Weights of a small mixture-of-experts language model, trained from scratch on English Wikipedia: 18.6M parameters.
Below are experts of layer 8 (counted from 0) of a mixture-of-experts language model. Rows are named router (the router's row for the expert), up (a neuron's input weights, with its number) and show model dimensions 0-127. Each number is 500 + 40 x the weight over its row's rms, rounded and kept within 0 to 999. Numbers have three digits each.
After each expert's rows: "comes after" lists some tokens at least twice as common just before its tokens as in all text. This comes from a sample of Wikipedia text that the model never trained on. Tokens count by the router's weight.

# expert 37
router:495498457527515652501478541479586427563473557476507450581479462601577526489599462449528353455475528494523491507455430543476496509543490520466492505497523490512497509460570512472490498518460556475480481441515465533531497494522496519451544458510460561537470511549527522547514480518485463533531566510500458454516510510479530466468468516499503515448501490460530498500524457521499498511568
up3:463512532510548510508446507477560548528459564446502551547421574477468468520514509531478443411474467590508548538471468476555451484555532513493485546532490466483485492518530537496460386453472548477503510608454534530537489467503555556596517500575499481505452487485580512536453465468452476469521454501487479480456478533470521488528522476519459491573519475521595527531503469481495523496439
up4:459440450481554455524496519463541442450455533481484494476538484558559483484538446504495510480563551455527479517523521542490513457466521463451481563467497440484490471505529570465486492531552484474547465475500459544537464450483505460527508436560511606458519570543490464551539438565540513488431473452487493441471654444510514520525453555545494455513522535492549495494551464537532532472501
up5:529477495517467551461439527502535506485474484533525554550520581523436552471483505463511525547405504562489524469540462556463486549475389490468481510494503463510520514472555525466457408483439543462491481482548468494525569469448567522481506519512374520520509521533525487453495470471414451456516483520477495434510547425482499429467440518522524465525478511481487569492509508538594469536517
up6:508549482496510520503474513558511497466478446503483638503493509517525526508465434510454533544509435562504498471492510460507436498575468541449562455485492569432468550526519464441488468524499507460555569392531548513437458541461484546491539506490575523508473492470433474502572510493470476484494491467428551496508544432484496533503442493438505560503526490483525525506445470457577443427491
up7:545543558519541461492545525479418470515461515536466468510490498557472410525529475547489470500419462491419464487454481515480474446527522490560464499468539547514538508451524441486507472558490492528549486523599514386477512501457508490468453439490501439485498586547549583499492497487537519518532501538531542479508478480517446501523592513429463484521468445510491540589489456468458422482529
up8:565510477518498520498548512522483535525526450471429460490546457466516508529465534460459432556529524574507496548515494474545534543522418517449509450538512523536451567492507518477506515405566497484439467407451494520551474455510470517504507517563462501518524512462481460524406516507550501543456521439452508532445493421413519463558538498473453479482453458400475469527552539559503479509550
up9:512436497526507477388479518507478497558538510503520525458474557508524433452470511420497437528551528504531470489504468471529490527471508498447596519456558471465485487493525494464521524528524428512460510430526458499591480454499541429578516492529476482487491537493472531480469569483549502613548519459473507508523514500495483485390498494501456517467486437402525549542558515560434458523523
comes after: "\n", "In", " he", " known", " In", " He"

# expert 30
router:504467569515486601489485601520582467556424571550550515611473514564597568504533480462525441476516499488504548519471457501490528531535493504496503512433487486497448535437505491469547477502485496449510460450518495450564501462508482570481618509462484554509487516511519532526481489538450519480502423452498506480486544483499605499430500507502459503510552506488498497473522468530509462490542
up4:422495487551488518532567523523549419475472529549463523536485504485566491528573502486490472523537560436544498446503509479522561526464534468473488593475523530453506414525545553516506488490542474425527439500517439439516503517467430537459527493541538495584527531479481506547460502501526469510482491473475516473493482395500502502473500583482546519491536528511572468520600495445593441487468
up5:480482544534444554543576495485436413466513495571432520460517453504435531465569448515435485493489492486471477547483462540502536506511522444552480508532521489484522484515395456507588437523512515593492551464518494400454489487424522535469478464521458457481523495436505470520394463474556491511501541525520463518527493508492539471518506468582478506465453548461557448500497489455465536475491
up6:521404473499452601536504503504451486464479486546592486536498564516521538502504521539546458526518476513492505517493511491531547438524519595464388501480474509457446499485486533515485564514523471455460488517495521560523479491590494442534444559548505515503569507527555469519563513520527523473474491493510618521441483528525504474457488404473555476542492552442515559446471491533481474550469
up7:466536495418501507478491490527535473487474464470452587499460514512478464445438474493472487452454483480522504511451505457487552456518459484564487535464466462501533533475462408473495506567486521509570473460496406575495552493479538517414429474491550526560531472550445528530455462506500420540530579542468423502496477458510459492505484504501548570452447419486484525537484531460563569466523
up8:480548523485454489509562513503445518523471465429459468490464488499509453498511523545511463510479459462511552531552460467552565490537589520507455563532562411521495592466525438544495500492513499596505464496540485522512445502509510505443485505513584576526550571476466516458560548480555514499455478492507559451465507515480541476478503444429485520404521445489446481567540487515482429567510
up9:502467533498548503526510491435467462446448549552477474509519473531474510582523493528532494551543519447441515484516503575394539481456583486558466402492507504448519514490484468477511498472444619472509507508498417498541529511363478430475527546499493491464457505506534490488537515471532442511550494557530528487532525559519536526479493450531498473480526565466500501466477397525507504550503
up10:483528467459559513499513510476548444472489519511519411491504453515491465492475580472483488442512468517462509477549538514486445512442490460481515480488531527472499449459541505488498508545521458545561491423464544448539517523479417502455543417459499466516495484522505655420436514416514467496504538478512416534506519453455489504519535594435500486544523476483482484463484512496594545438488
comes after: ".", "s.", ").", "es.", " ", ")"

# expert 15
router:490524556541448601480494610496528502531520521549527489594496491547567496481562471499503485423534516494550516508478408534432487484507484518530540550467498512510463505477540496551518459493465541476432491453493500519575510512471505574428561411479513567500529461562566522535527509465461492482549454469505499454517561498508593462481507500456506506500540414443492508459450479486499498561514
up3:490482495501490489506558464488511461500499491527473448443475500522494440549530532413550476481538491431467425584444524537532542505474522464558521532470552549430520459489462516486574557502472599463491470513425508523490479505493449430556487477478523572561495522541489505497482406511424556556468500507480531457391490458499483481465466534462508483525502506455542596543515515466497444505457
up4:417459524446439477570458513462505518496503511491515496535484473524489518554551493469481497489576479566515529513535463483496448514476495519472493504424494448543399491480516432459528493491461614508424442442551550483546500483497448539516547494560535460483494468550510498555514533491470448515423543480480467458453470441533551455514408503416482517504463502521433556418503494453519479500535
up5:518443443489482504504546513497526483439412541517497531465565525501551452500459510507499466505506529559481451478486508452476538500516483540521493513495490423580522564563525460536438504548583513543555524444458500501561430502552559544448470556538485450522523558471555489531517491477536533530508486542567472487469581437539535506555501470555432480439548494405468515479545516528496576533539
up6:513469542559495503491513495526452478539472433551538527497609505507511516439491534554580496494546506541514442499496461514499482491492449470489474524504513466484532493434541492532595509429491502474504477533439482536492483501490516522550507499433435560444552504519550573487548428466502433527492445487455517505418527544505499471535542519432525467555488514539570525544443372571522537473464
up7:473523553516436484475538484540489475552539533489598459529527510566536466482432531518465507562480400541526529512479469504475500475467455446462557507521465480473517525520470545549473461495511496462448448529529514462478517556534498578473487434544478527554469562488463468531456407520513508510534520492574495473405526550522519463480457524552528524527417583442552522560456524490503515512582
up8:528440507443540473494458518516454530619495539504482513535444462571506487525505455451519503452437511513500452509471565409556567477556501466460535476489437524498537511470451486530493519471489479499472499472490487548555525453527485513443564475560453538466497444510544442527525471419514538512484558433536504475461523467456448464405449542545487538533503520425461536440532480499467471577520
up9:469539534453438573488485518504504494539519487535483565469510464515478493497464490520523507506448472477544498594481464570436497512504476521459498582483480539558490503487473535564535501514469535508465530542469539494477566508467436528525519557498520528519472557460526459514510531549498476451596509538408452464486462552477489510534415549476497480386473574540505559509543555453613441499489
comes after: " |", " 0;", "\\", " Coordinates:", " Gon", "+"

# expert 22
router:519427452498440598506528586477562482518496472479517513532486462669575521486538486535517434444461519525524522471492453486500548487436443512468497539429519457471503505440480498488529474500511460449493531442514526448559543538529495550470568513503442565466491448495588511514526507466531511545515498471453482464470542526481558451466524472482488481518477428482449472511486488512572489508527
up4:480464511477429503540519520533438506494470482530603524453450523484519522493491434462496498465476546508509559542479484609520517511569546594534573573447467514507501540555520463526456519470545467478462517528519498484486613531508492509542587497498571470545504542465525497572478470474512496489540562513517495541494533538498472540607434520535437515544577496526497561511487501536544506519490
up5:525486427473525505521458506529481512439547475443511515478486520522521558505468451496508493520518553589473505507506552528568474467500502539518563485433478473488424560515523521514542503543426453505489466478400491489547519458512570568463597477573534598489521491468487532505465520390437462504479543468521518509536566506423521573459479496509504528541476439499493444530519540559457519490528
up6:511464466530499450510483536609500516522533518501499466531541502388490506498521548453517453521527544521511475499486528524517538444433434488442415533510488479499484455440480552556526484445503423495506458511528491544492525545517473464452475562477498488495502537481553569569514553484425511513495453502535522521503501505537490478496533432508450496592505449429523503501526485598499515628423
up7:500544478442518517401480496539475561485494548538559536527450508550501514457509474474547500546482569537454481564483540501535507500385481543584495503473502443520451417402461526476512492523531545511530476545536473440459560536537500493501516486480475491423532545539529486505456516472564496530473513515510458499526470534415457458512494457482515425489467509539512520397516452466565425502530
up8:503464494521483484548590580499508547529503476499524460535467488512500503489545503520506495457507482513418472454464561522456426460475419572495448468510522504527426463470503455476549407550488486510590494522491447473454506597479524554465531509488471515520547438444566453540539550501486484514484480489554490489494555458589460474477425499533522421516482447499557557463522492424519506515540
up9:503482479540522529485516537474498490500566530484589498525495565532458471523556504537460481539476495569525571445452510476561484541467516491537452542480494490502498418476477574482549520443479517491409540491479472464435522576475398516581483514415577492462567492491517493547425496475483539465480532427481548549503509503571503408466511505479493529570478470482441452532513514516453509522486
up10:444471479559450511525580562475469461453532444503511511473481555515458521491577451404478508522448419408522541557465549596472509532555502514480496500526479470475511455517530531474437515472528500578507540510514499466475485564458533495463535407456481488474478525545557499490507475501493460540474537477509396509578447522475554476527496529420509507479487470502404492500486540548539495492503
comes after: " the", " a", " and", " was", "'s", " to"

# expert 6
router:499470465496494565548534599505556466601382504467481552570469497557587481470534514468495424461462495529564540519481436491508469534512542519503483572463471498519472469410465438493522437452480534501446522486504486442520537453502511541525544416468499551522466539494478513556481476512481500511495486495555555472485533511439517545490456487496513497490438516427474494433458452447515470459510
up3:508489485536440496523524516516518532539509504495465563477511531502463533488465520517487471451441483478497423569513453563450419493456481523471447421550493384508511503359509452475475508505540568479525508525531530478547487523556536461490542487445467492530465552489477540498533489513548497507492497441466528426448499537512504505558522403590481455487514507503552481421526543465531507559563
up4:456454530519544518432520508504474377498444566504510488515472460522461477510465547447468472546499506497548520521522455524556500533459507519573545509500541437533510505480526524569439540481447549496547391484496483450529554498373496559558508461475524584394517517544487520504499502462512512450496503506483473547529527497428477490540529503488538464529456574506540526551513516452506492499569
up5:509496486553439550519601537563459416500477500458511487519583471511466531464392494475630478456533537558503496496558524514478549529515523445549469486452474481482494386492565489451459480525480524536509474489453488491499514525489525551496548445586497444466514500500509535485506506479512499436448483494513457468514511533467550470512546491449420505510498493453570492525477547414478467518529
up6:475457474510508496450438545467512518522437456476502524454456428542526459529547480516402447460464441520455473483452492470460505378530528495506488486529496581498494494433522511480542438471445476489451549508478517531538466461527393509545486503460465467529507508511481499517437427552499448558486535562508553571585528442545478514500496521487524451515483522503467567474533489419465532529460
up7:577399542477519513472489488525512459590473542539493540546511512496513487561519424485464418467495465496529485465450536542509533496523525440488553551506490602501541454513506537464552458477550507416476487504484443504465499479523459418527562449447492507435484476547547555471440517592467511496495539437512552505509495456464516414464499477497563499570504533479515554475554502544499480477467
up8:531525474512465533556481493512480481571547524476526527500521490457503461541506462470563457495508463516439500536449511516536599546459469513539494494439412569470544440410480493524473523494461537449456484504564420472502507518496496477490500567480496532431488535509487531493495521517513424506470455444590478533546485551500488493484470492385408506560413483514541503510468492581520557487446
up9:511454496420486459475520540546477498502499462474555576550483490541493444542495464392433483524396483475614511464487457514450513526477465476508580584550533506476517448562533499485417458456516474495498518465490511532512533498518478505502505468498462525555425508501490526485427514547447503475541545457530523517487485549461577450522435493472489530503478523479489469483611526504516495519416
comes after: " is", " as", " =", " was", " with", " in"

# expert 32
router:450469506551500578550515604502607468505434420481469438579521559612576488485572506533485391526525545498510540534487459491502517517496499531462543529447487484527461477409523506474491456440505517480505508487480504452567506510516490517475562458520494557516474534543513515543525493505423522543546475511469488487500534461537531457488491493550499489487438492439492510488488504521519438540578
up3:528591504491515536516518543598479527498514478558524514571460448484497524511453464593527465492501483485436484617475522431523519516490404481456442462526508456501531492447502473481454542594440495495494448484495530487503561504514547552499577508367510468467571459511526570512444425495450470466492496495535524500517499481543495464529525537455537467501472509547512482505498519519460546485501
up4:530551500471503524442484516565460477505538519513521514501461492537484502509524400526512469499445516576504531544496515470487547510493508554482543467495481440541542405525476476434416511512538553531488507458523575463489467423508531469505534553561533531463458472567572485506533512532439479435520476481493519523591532514535501407596503505476493515560477576533511555476498526533523444585547
up5:501528552447517514534484524440505502535460505558465453443510496535483595449500422552483505520493531556477549488509492466523479526495477510500499452450454483542503519484437570457471512433544564498564530519561518555520438501537478586513580548491503523505414489513465455484543548470539481479522506586489531496535523394409481511473455474437560503489507430586466463538511508530508522498518
up6:453493503490554538461516466471513454502539508533457507492527427508488534464505518507412498516477491599536459523540454499460482473507429474514498490485526457551578582508471507561513505510536495489487569483504592516482451530526520496499568592492527523437473537461464516508579601546547493459584473521530462473509505470504483495451483509450486479516508413477404519468530556429558443470505
up7:537506493451473504468484514537480489555513476516519476477449440479498426569535475530477518468491475536439505492547480453521501491434491432514566456488461500461558524438495509489456532494572497428506520525496494455492476565604460556512470524559422437448492496450532521461540496476446431494553553491537528503460518518465477503486453525405512513494528523468430514477412479522556500624545
up8:517468522499472523457547504471488455518493465486528490478574438552497493538444456426429490470505439523559510526530496559555484428460495508497552444510489467576566475469472509540560518489446474532465481522481457468499400539489443448417521422493511572554477543480512536521498513557506532522468523510504450564540563592539486500577521439533490485480533482495509467513524487420429462515536
up9:452476577516526477424432514471471483492503460558495493474572472494538556512533511507508500480517513517528495538458527537514493506516414492470544610474457562469486566439520530415496457567547537510540391482479443487525486524478463518577436511409452493529495489500526531564481472440500476527548484462428543487412452497493484521471537454481498577561534502485504431511501478510500523523472
comes after: " |", "|", ":", "–0;", "″N", " /"

# expert 34
router:536478516501467636581493512505519441562435542477528503605507503602569497559566505502518425474478512550512517526461430552474522531530479512461534477464453469419498489449551470502507503476447543484521507466484532463542548451490477526511579466482491551491486484533518501502528487495432472523529419497410461439523460463473540448462464461511515484505489450450496522470494440503523508534485
up4:526592471465523524495461493430536521505488489512490540487478503541505496524597476562486470476487510550501467523579504584514504508541506504504528471531476515552512493492527515449507529433431603529462570525503479521488482505567491475543485492489454516499436498604541462479495452456519480508513536482529498471516495415538517503555451400511551416531435490554405570484476469542518521495580
up5:462525562527389584557454490550483500532484527498439560517573532497519487523489492538476517498494570522553503507479512469425525528534455445483466503527534480475492559525488486590482505455483515444494491461507501436587458490529553549523494486468434520538487493448514463588518512466508564498501450471462499425459462453526476525444495494594555432464485478570434526506480513527552478552467
up6:499457497478452525518506484466492521518387498524565471533542490523558534501551467448411502499479478539504515470560477466521450549508459475504551508427527508488434521492507512445524555511517483442508524496471537552527577530488490455490440465461556543574550410477558489469517480503536487495496499451545448532523491498387455457548408493545575511568483436543449505491540463485533547497474
up7:503484516543462550467559521504514481514555465545494526522476491526422481488541491492485491535502469442485504575484535474495494470472523431502512513487525569533538429481490526444534496597520409548424493545511445431459534485532560438509497484474531506483500561530455509485440540563498554495459523423540594527516472538469524520527472507467516451554539535403468464465483530488444487497380
up8:463449496555516620513489488550547447520527479463475477531507496521518428519480503492508508511447490540501453508609455467482503444488535539446502453495517448498517480527570557529497488497554516456454526498555451433502563516610525474539414479537538536442515509433508470519517550479484518526472520473525504491505455427403466452457495465482518456454526520402444523437495500472477534533474
up9:499496521509467558551437489525511471527498492522468441495471420520486510539522560581501449460497515453455548465476487536544582496571481539519509474512478518516582543492508456451409549433578517505523455511536430526470518460503578432528490464507458508546500573558560492473428496534444539528535505470437473580541452514472541515440556472520501554461456519526449505487503519523539498449471
up10:471494478460489502539529494556539476498518462511542523496549542507495452488449552444432495435460486527542503462503504564494492474566512488494500479432566457519550529504524531549559492528595563516479500481487490451485452463490450458417473481544550471499518540478568533574541519487461473385542485524521489516426508480468542461585449503455492491478453477438468451487476398528452476584500
comes after: " ", " 0", ")", " 1", " 2", " —"

# expert 17
router:440486585509506644536549536524546479590492558552543495577522469582632518541475498525494371499464503523531525502475477486441476528530490507472503488507456506544483497432519480493508480457508513455512491469472536467542501514509492520503539464538492544535498544505557548514479462507471556538504509515479422469528550514454554494507373479494474495537504483460525497506482459492473510514533
up3:490489507532489452473466476483465538542517510526505463528388539481542467503505525532429509492507430479452514496476518543613523441550437516547501566568530479464525464501486587546507489487556490573497449429502450542530481479523551584544512456521447511432545518572457504499434452543490554470482469437462510532442509465463487498513451504456470516555490476456474474436543484529466525553546
up4:487489531526584496472501530507487486463438520488518532501505447548532529495509531518482517486520557523459584534561500541474490496488557528595513563499517480516549468478450548487488534514466515537463492435503470569545560486493454445533491505499495431534485473482418467494436435532564528430487616464449571504478486559468463565538493496453475460569494512457522511525590524465482407534516
up5:487534485531484497467466529488570440546563566459443480463457503470445484475547525510486530480524499505474448551475545518515480517465395500498530515494506501483533496466456447499533481485515483454435429544455427509539542470466521488536554484465472492492493423561416482573483513448510351493492502450536562493549504528553514453406474551529523526490509469518490560459490476577533500455480
up6:465504481536450489492480549463474527495519496554502530495531479529529526482519536616484466514459543487564543490471475503480475493478447475485495584544442486472516475520498466521563425501474514554444539510533496527515474484515608483454519481504441493576543490466428433564419474461537529512407429555508445505553535419532533519463434512457482523511500443457500463474555530441544480545458
up7:603453528410503520504491518461437445535504449507563441486449473500524507511501410511511387481491552483535498478512533514476566525479503498552547508473468468551469473456547599583520451453475554516565554439459432524519445473512469467471447506511456545497489527488481518531462501523518539527537568505491501417492431507515572527508452489480494457546532475472509528524483520503470539576508
up8:476492604516489558487549477525507483501570561474532455520555494481515482406440530480536424474499467479529519497450535490584503490444446437487467545505544496525508500519501536537555449482530509433496502522439497497508499566463469534432522426506518483456501535450519477482475400516501510496508487483521623524411506541527535515534519519467429468553573484408538465475535499531482501507459
up9:552497480469517501533505543481486530566556534494434494444408498509441546532545425539508444448552544443506483515433507503511457527462447510412579496507513461508549454491561497509486493575453485467417440453492483553550530448584509418517487513494456518499458510471518457484551481483507537492489450508495481565496559442491548447476445553526458542465523468436491537535554483538487529451491
comes after: " the", " The", " United", "The", " this", " his"

# expert 31
router:497544530498462546513516564482562452582482482560552491609510512623581497443534486479537429434491487562551552506480410517456521532500490490511503506440467506501463517452474502438497469473540530501514530454503517487431519531511528564481579444488518532562492521505457520512552508562463508574497485529524471485528542492527548479446460521443451499510544469498566489515532451472563514541536
up3:504533517474519542567537516469568456504538493537561485525464468470493512509492500550529503529499469481420524502505516456535460485546518486500504429513537551527539465497568550485484498441560534492524507434536495519509544492477516547496478423507443460455399495515460534505499483503503525403582543535477524470526490486406493445445461457457534487478465612505572513472488514560510488366534
up4:564529511510455513478462546509528515483559519526514471527509546480563413482442524475485461441550543515576432474508406505457497559550398538491489440534472425482550456464435400514514517499501479556459571458505481459469439498503543507540490406505498518430546508544494503535526501517449491500494520498525487438515563552513564493532590505503443545452456520486511522497506531497486491477537
up5:475471555557516513406470510518536464548449505539462540501457387562562492463483507477479470542531583423450489533461497485468550506498521521526499547495575529521470503512534529468466548540553464513528560520501575563487536555468494497555507544560562483510515491440501540470470479478495529490414507510558525539472487466514477514443523520500488521449528483413515607516533453546461537503428
up6:453463467504469509467596499446500441543446585511552563471473446548494631532410475520466515451475510473503458519494508477454481451557509506470466510534467501491515491513441477528567463492572512469505582486484538475488499505588545467489546561476518548530467521488488410513526527497477471477466514498422564507572544491515543528510467543503515517440483448534525512477508459528437551525558
up7:473523496470539494507487570528555548505542466450461405453454528517487473512501520440467498476458543527502519510430504448450518463523559534456553532464506460433456453496455506523443477522501529510568453509518497542504537417439574554477527444490507514460476491600481567552483530479525557535553454455561437450505519423530524480491557572527462521526448482486502486498540486589530553487515
up8:531491548440481528531487513474511458447494523504532519592489372549517552492504526494563460494466488543544464498490425540588496427482526557508499456528520528521499471475523506525528510528463483527498515583467497515507467514548554427491537511490517539495544468500468508565497414526547545473472529503464497494429491424515566518464494530508470396535521535435403497482575502420509465517476
up9:472616427568502494467545535524465506555511489560404532542497550548580530437531542521500475494497589524597531494481520512548497488528465478520435505507544509463463527503459527475504562448424453507498476551517474557541498481470476515535503505489430546460435517525552510507547488522464438487447547490510552477465531571527565488467485438503473454446477485446514506485513519496587512482463
comes after: " |", " on", ".", " in", "On", " April"

# expert 21
router:482481518484501631486493587524588510554426560549531461569485558594577472511523437578480391452502471491514525507497434513481471482483464505490510546464511443503499472455553500452544455540454509518512482439482549525558534462510518502447499485512499577533503521529468556534489536481440503506491496446484536434468558491463565536498464448470492475468525518446513485498527473467540517488493
up4:536473556421464488456503488545471525522451557502547569514528468591526494520443501581466506523486513477487492427498465536530497505460526532541569540442534409500544465474491491485464476447443490525460550471472460467563567507469480478529491422510451545573503532504442484419530459534475541500544541486498498493508524588514470483513445446487529580548465576506472470524535464494504449555440
up5:521460553524514572520526487519452467502481471490489569557433550537582563526463483519486506546514542514515474498514526416481502482497417451551499538512429485469496553519547504521429490506516541486556477422584499499547486491610480479471510461525624491576486464521482443471477442506495574474509530480395528531547486520454483452519441466493525534503483503526460467504519464516503506558481
up6:440603412476515509566489532499577534456558499538506597555504499522455542408460519505460485531536460429489535548489507512516493488475513471483565511546458491504506497514481495464488543470514485519446514484548551480522484507534452508535441568520520528464472565476493551470476535515397449528407455540495480402442489473508469519519532475454483527486543520470499472519507397475493552500551
up7:474513470507519454440536505503514515472491506535555452476537461529470543492541524523509449469503540481523485480448491523479561553544500547557514485525402491583533499546520545512522484495537531484488544454486438441580488506531544505530539436490433461490471415511553449494584461509494482422603523575517440561503487459507476497452441514465549559530565549526401499525511511528566509506498
up8:425442424508476514505533483559486478531517589503507553479488473491467431569488486430543473502470539482544486458514482522502541481509501497532592516482566549501448549522529504478529472413570488509508509524457436431520504587508499537476494452529494515549483500506458488553529549532466482505531472475470577546532539455432490454503428556515489589566560482489492524517493480475570543526406
up9:544456556463491498459639488520468483478562493506467510439494473518499476505439475421470565498565592464465537472503499543479502512458468468475477530476504515428520516459427501520469548541498523484559531582562504471415448545508497480500498524532470552470503536518517508518595501425511509506472509391576470545484488509555464515506466547502468471481532475576499481507538465472496487439450
up10:555518536451484501512507542503573504489491481491511528537497509518496517448495487526460516471497417548458477493580509472521506478482439530540393487509507481481530522429484458477477406446476491540450536535551502550538444529493535545419483508463415492521427432486485549502480549523479512533516454542500535450483596433478508504507415386478503483495497553470547509512432461434495436504475
comes after: " a", " was", " the", " first", " an", " his"

# expert 26
router:486530496550529565518519619498533483547514548451536482523495550576589470479521529437519391462531529505564541550439389471416478435541503525501472503447510440542508481439506436483496459494490497459471478450482527462518529508485517511505604475516479537495520481513517529546513517474477513539494460538476454515559511477431499481428447485520488447526512486530531463453473451462559535518481
up3:529527499497566465490453467512526457544518505496530494521506508512492468451545509455567483435491491513598450415596456523544521517521479522546570527512532545509470480508497567613554436521527483541482520489487527488575488516510479511449485489473458501498513507482535391507458457482484466576496497454460531441444491524408523525559520455456460478449478531517474500576442445533569514541469
up4:466420548477440520454568517433479483505523541465490469463551491506480483536526488472520474464502530463564512472434506524443503518514490457519461437475464517508518462473457460515504458467490492511555464447338569475437506541445384546478466550466459520489451496487496554479450534429474546473504505442450511551486503475475484551472473458556426491567499531454439538485483498512507527509477
up5:449504412426491534472513505479466507481513585540467445576497500474505497446546516491457469412502460532519562484463552488458478532472495533499490469484476574482559545481476495529489486552508499446475510399511466473521538555535519548475487522454474574548456466472510485538521518500511426494553500509491472616498523441492547494541448432453500441465531536540417479549503551480514576457545
up6:443509526541496551508450539505474489486424513482569532475470501486464499444497553465458488503495492544571589539535438544465454513478519507485630507439455478512526505522495488464450437421513483398512440500472496546499541551512465557532561553463533526529469441473520452498489538552507532510450387498475532464485507434529471474517505467483494507590523510559494551470486518450463471516472
up7:531472489511480481477481529493494508524486503458623496506423516541506478492515498498523509474538492542396552484436469515397487493510561547475481485498502494458546471412475483473502441513498513497441489472487555488454559461462575468515553536492603525461397483463542552545496524509487457490435489500541475522557475460521466483479488527461509541578445485483499546421466469567460545555546
up8:441513553489520505530440471501494497490464520561512437497546515466470415419467544508555468519499467541480537478556523526501552525544499464486446466518438461463459580551542482539510422512510482495518563526510498563576511550479533546460467492528499476462538476422499450534454405578437466568500556525514507468441497540567507524482521456444436494481406485495515476488475450474518492466453
up9:517452515528494499516542533545519546462468455533474490457549401535522470500600487489526469487473528479519465565523511451456446493553495480461527567493475496514410471514561528573527578476553459511482454496499498472472504420498561444530503518510466454484571462455485480480442547476491556586481522506442500517482507428475531456509453557500533450478598469511514507450509467551476582504431
comes after: "|", " |", "-", " 3:", " (19", " (18"

# expert 12
router:493537507529506596510471564545531463507481521481559542493487446620605557545538459495445387404525498446578519535456374522465541530481536544548476534487458497493484504448552470513493487500539577460541509508493486517474498483526511504489546520496470532514508483543531536542508468530505486560507493493471495447503533484420511468478439498509482517530510494497533493438493430508546475561479
up3:485571492482473515522454514516599506461424519510500507490470549529533609518526422479421470403500490519480473571531501447488489481514513553474461486525517524473385494487501474474452438495474531462506468539467443518509536481564474500502451561429461502453478437576479476533584504517537476566451460483492448505523472514530491484451492466494540491478526507532478521521568410570468474516474
up4:500495452523491546439518509547539405525504454479470481498498506495513479532501557508526528549385486534497512483462511462524562527490438507495488426530487526541491543531493462505536467521534519502532417477505468474494505489540472545582576582502501527444417636480480417505487490439548505511482486511530468493466426484500455535486536537439491491507548489460544589452441486566462500492540
up5:553494537458518490531498527499540461562456558483569479463431459538450474516535506541456488437548477426471459515505470506434501519525509540519529472496506471464541560462545451436416471502515541548495472520490545486504494471520493521496566546502444481542514503500544521494490507447521451486474417518477451492534480432409498457485586448493516529537436416508489531513508546473442451406603
up6:529462422500551480494488485511471530521521430507529438513480513488523438529524521504536478508475522467461585557523508448514580528437467436462447487414519448415532510521537516496543541396559501500543529482564424399521555450533490530514532495500444556505576549476488516485507519475533459497557454544575489495490558531501512471458460511464514537520488550493533493473481482533556416527498
up7:430502529520487524517468511557561483495490560478503484439453564588552513540516461436492496499503555406528499453527518502430517438537522525535552552495458530444484486501471448514412494532537470472468609503466481520509511433507499531479511591431519514504496525549456483468448476467544441520530548519519498539571467535496535482525457465526554501473498526528558502464511494533481505481637
up8:476560451463510530444537489569560403512508529513584506465544452560471507574536544449454459471489517415499447503472457443516536513485506502540526444472468504500507513492501497591508536496440448509451402529419531492540490538510568476518513517437479493475573476521484479514517517437423531535478486461527472458464482440485545481489477523513418524501493478481433485555450543471476562463535
up9:507497548540503539541520505573481563507471535471507532524546445532438520533473499490472451441503424526535560534487525510466489513475453508472460495433494533594535500559582496484522412459516579502489482457508508499530528513594503453551485538463478499431456480502523474563478461480464467531470499474471539533528536517537479450489426565507482570585474559543480568505580454519561510564518
comes after: "\n", " Year", " Date", "–201", " 2015", " 2"

# expert 29
router:435443493513465593484499559516527421554486498464518484499526485546588483478565457462464325429479486564495512498503414489481531548520509478471488522474472500503489512408542459492524452501469547463453470458507538460542559455512494507467535467476483535478536487530492550496482477527468490503463446460458521449484580467433597448463450501483484512507502489468523507457487473475490507502542
up3:469486538490534555473491498481443418529523467475551459485497476501499498429463501598462464543567501545447483542513518484475516461461574490527471482467479471478506513562434425536506647473453501473463489492482495536461568501504459519511499490450554531533564520502572529494554458475517426467465509500486495567500503538547526571577473512483485538494468539520501510513417547513458555541580
up4:485514471611467514495465509476486494507493519514468497523573484499451489493534495565481519495504489533520527500500463525491436577480502539487429428465487442442555462478618593491518445571468466519551459481562524540523452478511490489504504515472494467457485504546497545574520530501526578508472547523516494454487464479479528483551554403441491447440554456528440428483473435494537482571478
up5:589476545494513489491488536453471580440467476524528523492513520517470482523547452438468484484497442545548485467508473411496512488470506459478464486491532537551460454471561494489541429507620399508552491508482451453526450525496506487531443463516485501567525435547489421451549581546511551507499469466526516531523490386467525502428533491481487550520489521494546531542530516489498474575458
up6:459510503473465507485510510517534503491514404463451404499516500488516492494536531549550493463531435513445480528493519523410401495530402426448480504527509515501466514484414504485554506553561486464476511480451493483548555495546539539494488511497503518529541518507459574512460548534518519511545436501517430460417472523520567458502490595535481489428461478528406531473453534486552483440490
up7:546472528480525499470451541532513589480487541532524541530474459495509519498491476528528561511481528523557500564510527473475496465544437508473468542548506555503531565478520490445416426550582446526555487514525455507500532458543567547487524462565408472499471516541466432446450393496478546527505493574450518518484489522525523491471444446533458537469489586504541508547477508543494539489407
up8:401503505503449525550526493510514477539491530470518424502468540509498480474490522470471459466508434489501496533522542476495522393497378484534475557510498524463433479451503542494542538473459536517498535501450497529529567521496488535579432564461485477571499531533498539506471501517552551541517506416459448564481456511534408507525493499541536497546563494516504604413503496490479454483569
up9:498455537540436506496489510526470455471397508548498492534479504491547567443574550512565460507487507485437424488492471453456492525450452453436495534493551464468491414546508499554500467483527525399520435480546409470517500536538468529506491514480497499522530519527428461486466529458473550509473502493494446493461458477531516400413515496542535498515510554502466538502607516510535429464489
comes after: " of", " in", " to", " for", " with", " and"